Experts of a small language model.
Size: width 320, vocabulary 2048, 32.6M parameters.
Training: a variant of SOAP for the experts, 3936 steps.
Below are experts of layer 6 (counted from 0) of a mixture-of-experts language model. Rows are named router (the router's row for the expert) and show model dimensions 40-79. Each number is 200 + 40 x the weight over its row's rms, rounded and kept within 0 to 999.
After each expert's rows: "gets" lists some tokens that make up at least twice as much of what it gets as of all text. This comes from a sample of Wikipedia text that the model never trained on. Tokens count by the router's weight.

# expert 4
router,179,158,163,210,149,174,212,154,211,254,217,169,212,158,252,183,202,270,166,211,262,169,275,198,274,199,200,226,204,253,137,176,249,165,220,245,162,257,260,182
gets: " S", " T", " W", " B", "w", " M"

# expert 18
router,175,215,149,191,102,170,180,207,242,184,164,155,177,190,227,214,224,183,160,188,272,151,214,191,251,249,184,246,220,237,169,221,236,195,225,199,219,208,207,208
gets: " |", "\n", "|", ")", ";", " —"

# expert 13
router,217,117,198,212,157,191,201,207,250,266,164,151,171,145,181,317,244,204,158,213,253,143,206,148,218,236,257,189,200,254,169,251,256,179,222,197,212,213,158,198
gets: "le", "x", "and", " one", "er", "ad"

# expert 30
router,187,188,155,174,168,173,163,204,243,219,241,218,239,218,234,189,218,224,107,246,222,138,245,208,247,185,216,202,221,243,142,205,152,140,185,165,198,172,149,103
gets: ",", "it", " \"", "),", ":", "ut"

# expert 20
router,140,171,196,119,138,139,219,200,211,224,183,163,189,201,226,226,205,193,201,194,222,214,231,201,200,185,159,194,180,205,145,189,265,178,273,197,150,170,165,211
gets: "th", "ch", "on", "ph", "st", "tor"

# expert 1
router,183,143,127,194,186,200,168,168,200,201,165,155,217,191,175,259,182,238,183,187,227,183,223,221,258,191,222,166,181,288,165,268,269,135,194,198,229,212,172,180
gets: "ing", " on", "y", "ill", " On", "ine"

# expert 19
router,247,206,199,233,130,197,159,150,256,206,225,175,212,187,195,257,189,166,170,223,236,145,213,198,252,164,235,248,175,232,164,233,308,230,273,124,196,214,242,170
gets: " re", " de", " p", "p", " con", " at"

# expert 0
router,188,158,140,168,145,126,150,189,223,222,195,229,210,230,238,201,229,270,162,220,262,154,193,103,245,280,183,186,181,239,155,171,238,219,237,173,155,171,259,203
gets: " 1", " 2", " 0", " 3", "2", " 4"

# expert 17
router,192,135,157,207,212,164,181,158,198,202,209,182,215,195,207,225,185,185,190,163,237,164,233,148,244,220,182,181,223,211,169,181,224,169,182,200,196,214,252,200
gets: " f", " F", " st", " c", " C", " b"

# expert 28
router,214,186,190,185,86,229,202,196,258,184,204,224,160,151,181,200,181,223,137,156,296,192,223,212,246,226,223,214,192,270,130,232,232,206,182,188,195,198,172,235
gets: "A", "S", "C", " I", "N", "R"

# expert 8
router,177,185,142,213,157,203,176,173,237,222,231,213,168,205,250,251,215,197,184,257,172,152,257,170,267,178,261,216,177,201,181,265,311,180,234,177,117,155,153,205
gets: " the", " of", " a", " to", " The", " with"

# expert 6
router,170,207,187,193,134,148,236,206,240,189,191,205,182,182,213,243,189,222,197,188,218,144,264,174,257,176,207,164,246,220,118,193,218,147,156,227,184,176,215,129
gets: "ed", "ur", "ing", "ated", " m", "d"

# expert 16
router,142,172,188,173,143,123,202,189,197,207,233,156,189,200,225,264,201,260,124,209,277,192,260,183,310,271,197,201,182,262,146,206,221,170,204,120,157,158,173,209
gets: "son", "e", "ton", "y", "a", "i"

# expert 31
router,118,122,177,230,134,192,118,151,196,226,131,219,170,190,183,220,123,229,148,205,268,163,172,161,196,222,191,188,165,221,136,166,244,137,242,193,159,205,203,169
gets: ".", "en", "n", "y", "an", "in"

# expert 27
router,189,156,198,232,140,176,211,115,243,190,225,195,206,196,192,250,236,174,117,254,283,157,262,124,293,275,188,198,196,295,104,179,191,183,256,213,178,236,185,180
gets: "k", "n", "d", "h", "z", " K"

# expert 24
router,210,211,173,215,130,160,159,180,202,241,194,176,177,197,258,233,151,162,108,213,231,169,165,181,241,196,242,201,211,236,178,195,264,160,214,214,181,180,244,197
gets: " in", " 19", " of", " In", " 18", "20"

# expert 3
router,131,230,242,239,195,168,181,184,250,223,175,237,132,233,251,222,187,209,224,183,301,181,247,184,217,280,229,253,264,247,179,198,228,233,218,247,167,190,216,244
gets: "r", "g", "l", "t", "d", "b"

# expert 2
router,146,201,193,281,163,204,170,182,218,239,164,212,203,246,226,217,183,204,202,206,231,114,194,221,232,195,218,239,214,201,161,221,231,162,238,165,185,215,213,232
gets: " (", " was", " is", " an", " as", " \""

# expert 11
router,181,252,149,199,144,169,225,131,231,209,206,212,175,175,211,208,236,192,109,214,307,167,229,197,224,181,243,206,187,217,126,230,178,181,235,117,219,131,234,187
gets: "o", "ra", "la", "a", "ma", "ta"

# expert 22
router,179,218,190,222,187,140,156,163,273,211,196,200,199,256,175,253,205,275,137,168,248,138,165,208,235,202,277,232,154,281,146,220,222,244,186,229,196,181,189,127
gets: "il", "'", "al", "el", "ol", "li"

# expert 29
router,192,236,170,180,90,190,219,171,225,202,134,176,165,196,203,205,160,214,158,207,204,183,252,167,331,249,270,211,214,245,148,275,231,176,254,148,159,182,183,197
gets: "al", "ic", "s", "ation", "ing", "y"

# expert 25
router,175,200,155,234,177,155,107,193,273,242,191,189,268,259,223,238,234,207,156,180,243,148,202,158,227,287,219,122,167,201,161,239,211,162,198,110,152,189,206,147
gets: "re", "ci", "im", " for", "fe", "ne"

# expert 12
router,221,232,126,187,154,216,233,190,220,187,225,158,209,190,194,237,186,224,147,186,235,84,231,230,215,249,203,172,202,246,126,232,272,188,237,209,178,248,238,192
gets: " |", ":", "|", "-", ";", " –"

# expert 23
router,168,140,201,202,129,174,163,252,300,192,237,148,199,182,195,213,173,176,131,225,221,98,186,196,226,213,247,185,207,277,158,250,266,205,229,218,161,174,205,166
gets: "==", "===", " not", " who", " also", " which"

# expert 10
router,195,161,224,212,192,174,222,134,273,212,195,223,127,192,195,181,124,200,149,221,233,225,251,180,217,170,171,189,181,250,99,188,259,159,236,183,150,209,206,159
gets: " and", " to", " or", " no", " so", " Ra"